From a checkpoint of a small mixture-of-experts model trained on Wikipedia.
Size: 13 layers, width 384, vocabulary 16384.
Training: a variant of SOAP for the experts, 442M tokens.
Below are experts of layer 6 (counted from 0) of a mixture-of-experts language model. Rows are named router (the router's row for the expert), gate (a neuron's input weights, with its number), up (a neuron's input weights, with its number), down (a neuron's output weights, with its number) and show model dimensions 0-191. Each number is 200 + 40 x the weight over its row's rms, rounded and kept within 0 to 999.
Before each expert's rows: "mostly gets" lists some tokens that are sent to it at least half of the time. This comes from a sample of Wikipedia text that the model never trained on.

# expert 11
mostly gets: "″", "Big ", "Trin", "Kal", "Sun", "UEFA "
router,252,140,204,191,171,186,131,198,233,262,143,138,216,142,165,231,149,232,206,239,275,236,221,155,256,135,227,212,149,248,182,135,219,221,220,218,156,152,162,242,190,251,154,264,174,214,189,224,186,181,211,197,237,296,186,196,172,267,115,211,158,256,152,193,187,209,199,189,205,242,168,200,194,263,216,192,268,158,251,265,219,211,283,192,244,260,222,246,247,190,176,198,220,148,189,198,164,220,217,223,184,168,201,138,202,286,210,231,117,189,180,190,255,218,206,216,183,128,166,158,167,222,168,273,238,173,200,153,221,190,210,196,200,181,200,208,205,247,192,131,170,231,152,113,226,226,124,159,150,221,211,192,189,171,268,253,189,193,194,154,170,234,116,249,175,188,134,229,226,209,187,272,177,185,234,222,186,203,226,232,243,160,225,173,228,247,244,228,168,193,200,253
gate0,149,149,243,93,242,149,237,230,198,222,133,212,206,234,219,187,184,206,164,221,130,165,192,186,230,192,238,161,98,179,202,169,285,253,188,305,198,217,250,185,288,183,175,190,181,196,213,213,152,245,72,96,185,242,165,211,205,244,245,224,213,190,187,226,220,122,182,169,198,133,193,251,261,192,200,187,251,210,256,150,172,232,208,200,270,317,171,139,252,127,176,188,211,209,143,191,159,174,217,209,220,172,281,243,204,158,200,175,271,80,157,196,174,144,145,190,196,196,193,182,144,182,197,178,120,237,213,116,228,185,185,215,221,230,197,216,183,177,257,199,202,211,219,206,173,189,165,237,158,148,194,106,195,180,192,183,198,174,194,178,224,298,193,189,211,181,202,239,208,218,202,211,266,268,316,170,156,171,228,221,199,218,201,245,128,192,134,223,209,168,219,157
up0,157,227,213,206,155,254,196,184,192,153,165,171,209,232,256,264,167,206,216,213,241,132,194,202,226,65,161,254,182,277,140,180,234,199,155,225,169,135,167,231,190,326,158,200,266,232,227,187,205,114,234,217,188,173,195,233,236,213,233,184,257,186,178,190,149,199,262,214,292,273,138,134,185,184,243,171,174,180,151,245,250,190,188,196,240,215,327,239,174,223,222,184,148,219,197,225,180,176,230,248,300,223,155,212,195,154,157,228,194,289,249,194,232,191,221,224,163,270,168,73,231,238,180,211,173,194,196,197,142,250,279,198,186,194,173,239,178,298,209,206,189,217,188,219,240,261,184,131,229,194,134,193,170,209,185,238,204,217,205,205,256,193,163,185,189,207,185,186,210,215,136,213,209,205,168,220,248,196,212,169,195,166,248,171,121,200,257,163,211,251,157,251
down0,199,275,225,319,124,242,163,218,161,240,190,162,276,175,119,203,199,218,182,214,240,216,244,195,182,206,127,182,219,256,132,254,211,183,198,245,233,236,246,206,228,186,210,136,186,200,206,245,206,210,198,178,180,185,170,123,149,188,197,196,202,219,160,128,175,232,201,224,271,225,209,209,222,218,224,176,162,200,149,197,240,233,213,216,207,145,183,213,159,216,192,190,160,190,152,192,197,239,200,203,162,188,187,230,169,326,240,172,194,166,223,178,207,256,249,170,172,120,179,214,270,177,184,140,264,202,294,243,204,188,179,121,183,156,212,238,222,225,164,258,186,223,171,251,243,225,262,209,250,169,209,203,204,196,191,205,183,236,122,158,258,229,149,141,156,176,219,202,171,210,224,202,204,149,245,212,222,196,165,201,133,227,188,171,222,213,156,182,198,157,97,184

# expert 5
mostly gets: "ain", "und", "ü", "ear", "ank", "ush"
router,235,185,195,226,164,143,233,186,202,216,195,198,293,194,209,269,199,209,187,259,285,160,132,261,191,150,194,192,211,228,173,228,266,222,213,210,181,184,209,220,204,177,182,220,208,171,222,208,201,225,225,158,215,211,209,279,144,244,209,214,259,217,194,254,210,165,137,157,260,163,258,159,174,261,227,217,225,223,196,223,208,226,197,217,228,259,185,131,202,162,177,89,223,124,205,269,172,207,165,200,221,190,166,166,160,234,255,212,176,217,252,127,198,224,189,150,171,190,244,114,207,172,149,176,266,186,200,156,223,256,173,181,213,208,248,208,140,220,271,195,202,187,171,151,200,165,153,181,169,171,154,159,192,142,218,227,178,269,246,166,177,152,172,211,160,116,214,188,131,163,140,183,166,231,197,205,236,189,215,210,254,117,247,183,143,257,238,218,133,248,252,258
gate0,162,196,212,86,188,212,239,162,140,197,181,181,218,90,233,185,222,235,230,227,209,156,183,186,239,107,201,186,226,235,180,193,138,290,148,236,220,179,222,171,176,213,194,235,143,143,249,190,170,279,250,232,234,188,177,215,281,282,192,182,161,222,229,157,89,222,227,181,189,214,197,272,114,153,276,196,269,247,226,168,222,205,211,178,157,218,184,193,162,267,210,170,214,217,175,218,124,273,158,186,186,158,237,163,164,117,133,247,173,242,265,173,234,285,115,210,182,178,249,122,176,214,219,176,163,231,173,196,195,243,197,178,201,198,160,226,235,158,228,146,225,125,196,196,146,184,207,163,200,205,252,251,199,204,219,234,193,186,223,220,162,240,230,200,113,159,206,107,175,203,206,241,246,167,153,239,172,223,275,212,161,211,226,151,199,224,222,174,203,187,239,258
up0,251,225,278,209,209,216,169,112,187,176,206,184,177,174,196,151,155,212,136,188,125,196,178,177,180,276,203,142,185,199,82,174,207,183,124,252,152,254,193,322,232,162,199,195,190,179,227,175,128,224,150,202,191,195,170,238,229,183,188,190,156,215,181,195,204,222,198,228,138,206,203,181,184,214,206,249,169,180,224,224,153,181,172,180,163,186,244,204,234,259,232,226,209,141,235,274,119,172,176,150,248,219,210,240,176,181,189,235,155,186,178,195,187,188,141,250,242,241,231,235,203,173,172,272,168,182,248,208,242,206,136,155,160,185,233,234,194,160,162,225,159,235,152,215,258,264,225,218,162,202,209,121,225,192,222,222,197,243,214,175,199,211,211,177,180,195,125,178,218,269,238,215,209,213,207,149,220,200,150,201,201,210,262,175,249,211,165,223,162,251,281,255
down0,221,171,292,199,274,206,152,222,199,194,253,174,248,209,210,143,211,254,157,149,164,275,178,158,165,143,177,200,163,185,174,224,344,223,235,186,195,264,178,156,199,172,222,238,236,223,230,172,140,172,180,215,186,224,245,269,185,207,188,197,236,125,233,164,161,215,150,186,158,141,179,164,266,217,191,191,187,188,174,128,168,244,190,182,156,190,215,162,210,200,267,187,163,202,249,213,216,220,176,198,217,164,182,236,156,216,250,224,202,204,187,135,190,212,118,213,204,239,230,176,212,190,82,173,214,226,161,169,157,171,157,248,252,138,196,217,245,190,218,205,248,229,197,235,209,202,180,192,174,262,144,161,221,223,160,193,237,202,205,176,209,169,188,216,189,236,173,212,231,261,208,125,183,196,274,178,174,178,228,139,242,173,135,200,202,220,196,156,142,306,271,246

# expert 14
mostly gets: "Reg", "reg", "requ", "ual", "acqu", "pris"
router,198,194,229,209,212,205,219,264,256,232,164,218,142,133,136,277,149,222,259,175,230,182,174,292,263,208,180,216,188,260,189,180,191,176,263,128,177,160,152,272,254,220,205,213,211,192,263,228,186,156,241,195,195,186,171,221,150,187,233,181,184,225,143,269,254,154,217,118,183,167,189,147,174,223,252,182,215,192,226,238,152,212,184,215,196,238,313,187,233,153,157,168,218,224,237,189,164,255,123,181,215,215,204,116,127,200,204,194,151,155,210,135,175,233,177,140,228,199,170,108,188,233,156,217,238,162,215,181,188,226,147,168,200,264,169,219,167,160,181,169,162,230,177,258,179,206,218,176,180,235,212,257,238,163,216,158,180,236,228,186,195,230,174,197,189,200,314,158,147,213,161,253,135,217,196,170,169,185,125,242,295,141,231,252,194,237,226,240,260,247,243,260
gate0,157,224,218,275,231,192,184,253,277,149,248,176,194,200,130,215,219,262,188,215,239,232,260,221,129,256,88,256,200,140,145,212,206,175,277,270,184,242,145,250,196,235,211,141,162,216,270,196,132,215,237,108,218,164,165,192,230,252,174,285,194,225,208,254,212,215,266,238,226,249,181,222,189,211,226,312,210,175,267,208,153,192,225,212,206,240,226,151,190,193,176,108,168,199,252,215,182,183,173,90,141,216,172,209,167,206,214,229,131,136,235,240,226,206,207,223,202,179,235,130,212,181,198,164,143,181,186,196,158,186,223,193,211,199,231,215,199,188,99,255,195,214,172,237,257,152,220,270,194,206,228,280,306,209,214,215,167,169,218,182,222,190,171,236,183,198,283,235,239,236,191,210,146,228,146,172,218,245,172,261,205,168,261,194,117,212,188,236,145,242,180,223
up0,216,287,202,124,197,208,162,146,241,226,134,179,170,161,249,269,170,194,203,169,238,184,209,185,168,232,185,164,192,226,159,172,177,225,222,188,272,243,146,116,219,166,216,188,170,159,144,250,146,169,189,200,159,254,222,142,218,137,161,271,121,236,169,264,178,137,224,161,230,172,239,249,294,216,209,217,224,214,177,187,196,238,235,213,259,218,192,246,191,246,210,189,148,211,117,154,193,253,170,180,209,207,169,134,113,204,214,172,185,200,241,196,230,288,158,187,172,163,235,221,247,132,196,232,176,256,243,223,243,147,187,188,239,279,217,188,179,187,172,219,173,172,189,235,192,243,149,211,125,157,155,269,252,156,152,226,224,206,147,261,218,201,134,166,225,114,141,268,208,210,178,177,203,204,213,190,162,144,161,204,172,202,215,178,208,157,133,205,211,214,185,249
down0,182,212,214,166,250,157,185,182,260,193,144,192,203,136,208,152,127,212,252,193,195,234,183,148,232,197,146,195,138,192,241,222,203,173,239,232,196,237,168,191,267,200,218,138,250,202,213,237,169,145,250,164,186,208,200,186,99,141,277,218,274,241,236,226,181,221,229,168,146,175,180,203,174,199,263,149,175,150,104,268,328,225,110,216,159,239,205,169,181,55,143,222,197,152,167,185,235,150,258,208,205,278,183,198,255,215,229,271,270,242,265,243,211,274,198,205,146,172,234,232,233,255,229,186,244,183,268,203,176,176,213,236,194,185,268,164,163,240,176,171,163,160,168,252,223,196,205,233,198,154,200,173,177,143,196,201,182,221,170,233,251,200,235,177,228,197,257,210,164,243,172,246,203,228,113,218,218,186,297,190,190,233,202,228,177,224,281,242,137,206,221,203

# expert 3
mostly gets: "large ", "built ", "small ", "MPC ", "common ", "similar "
router,251,248,212,176,122,207,239,170,185,237,199,189,177,191,178,182,157,239,174,191,242,222,226,250,261,182,128,231,138,211,175,206,202,173,218,214,152,207,171,218,209,244,196,278,204,206,214,246,136,155,236,157,255,224,174,194,207,273,144,171,230,266,148,188,266,185,221,188,276,168,195,133,163,221,229,199,174,130,246,186,212,178,238,258,167,196,190,193,287,201,162,153,269,135,279,201,215,223,188,190,203,247,205,204,166,221,222,237,177,183,301,195,114,245,137,202,100,146,196,197,206,212,185,280,170,206,278,195,225,196,173,178,156,172,222,231,142,195,229,178,171,238,160,254,180,206,203,167,210,279,172,193,222,176,279,274,116,244,221,139,131,249,170,222,221,179,199,143,216,185,161,231,175,106,203,176,161,170,153,200,179,172,202,249,229,217,202,216,113,175,205,245
gate0,294,215,215,270,244,178,242,138,235,218,143,223,154,234,137,201,176,218,101,179,217,219,242,233,181,211,155,207,224,214,214,204,213,232,211,154,169,216,168,260,237,217,153,176,228,213,183,249,145,230,258,188,236,194,150,210,170,222,177,209,194,222,140,200,292,268,184,208,257,247,160,186,188,252,244,249,181,151,220,211,255,263,255,277,249,221,200,217,215,236,191,190,215,206,143,169,208,110,175,140,152,239,174,230,194,200,269,229,151,145,193,225,215,133,187,148,238,151,237,183,229,225,218,182,201,187,201,212,131,223,172,152,217,251,278,233,168,184,166,190,145,207,229,241,244,263,112,194,214,254,172,231,191,174,206,203,228,238,247,156,157,126,155,189,162,215,236,243,200,210,187,184,152,189,226,198,202,166,184,217,234,198,200,190,224,154,160,186,186,176,209,239
up0,228,142,244,191,225,182,280,196,204,215,186,156,155,203,262,219,250,207,180,169,184,200,174,168,225,241,168,178,193,292,193,279,199,188,223,241,226,175,228,142,182,145,147,181,231,218,244,165,203,213,207,223,167,171,209,203,218,187,256,205,182,187,222,246,249,183,197,200,111,220,245,215,226,201,166,181,178,179,170,161,232,223,121,164,117,168,184,264,236,215,214,321,210,185,139,269,222,232,227,284,148,216,202,177,158,220,189,151,220,179,160,195,294,154,220,235,181,163,175,159,241,184,298,212,139,222,209,271,136,311,124,227,180,201,240,245,218,184,157,229,188,188,233,189,147,149,167,161,222,220,238,231,227,206,100,191,272,230,215,209,209,203,225,199,165,177,181,138,132,272,200,242,220,135,125,201,227,175,237,144,195,224,208,209,277,143,150,230,221,227,139,198
down0,188,241,188,164,245,243,229,291,164,194,189,208,188,280,175,244,188,330,197,238,255,112,234,213,248,198,166,197,150,172,211,137,272,190,199,169,258,136,203,198,150,200,186,151,229,169,225,239,145,197,267,138,260,238,213,220,177,262,167,238,161,250,202,178,220,164,175,181,218,231,145,225,266,211,164,243,223,148,251,180,179,205,164,150,192,258,194,232,236,216,144,200,177,185,140,198,256,190,153,197,176,225,201,222,197,225,176,172,242,240,195,245,165,231,197,224,195,209,241,171,192,218,141,221,284,257,193,191,241,175,128,186,245,128,170,266,167,172,187,163,203,138,184,223,186,260,255,180,235,231,173,164,244,238,196,277,256,140,246,164,189,267,254,231,252,174,150,195,237,257,226,242,260,257,238,144,201,199,198,232,219,226,162,230,272,199,176,180,266,166,194,230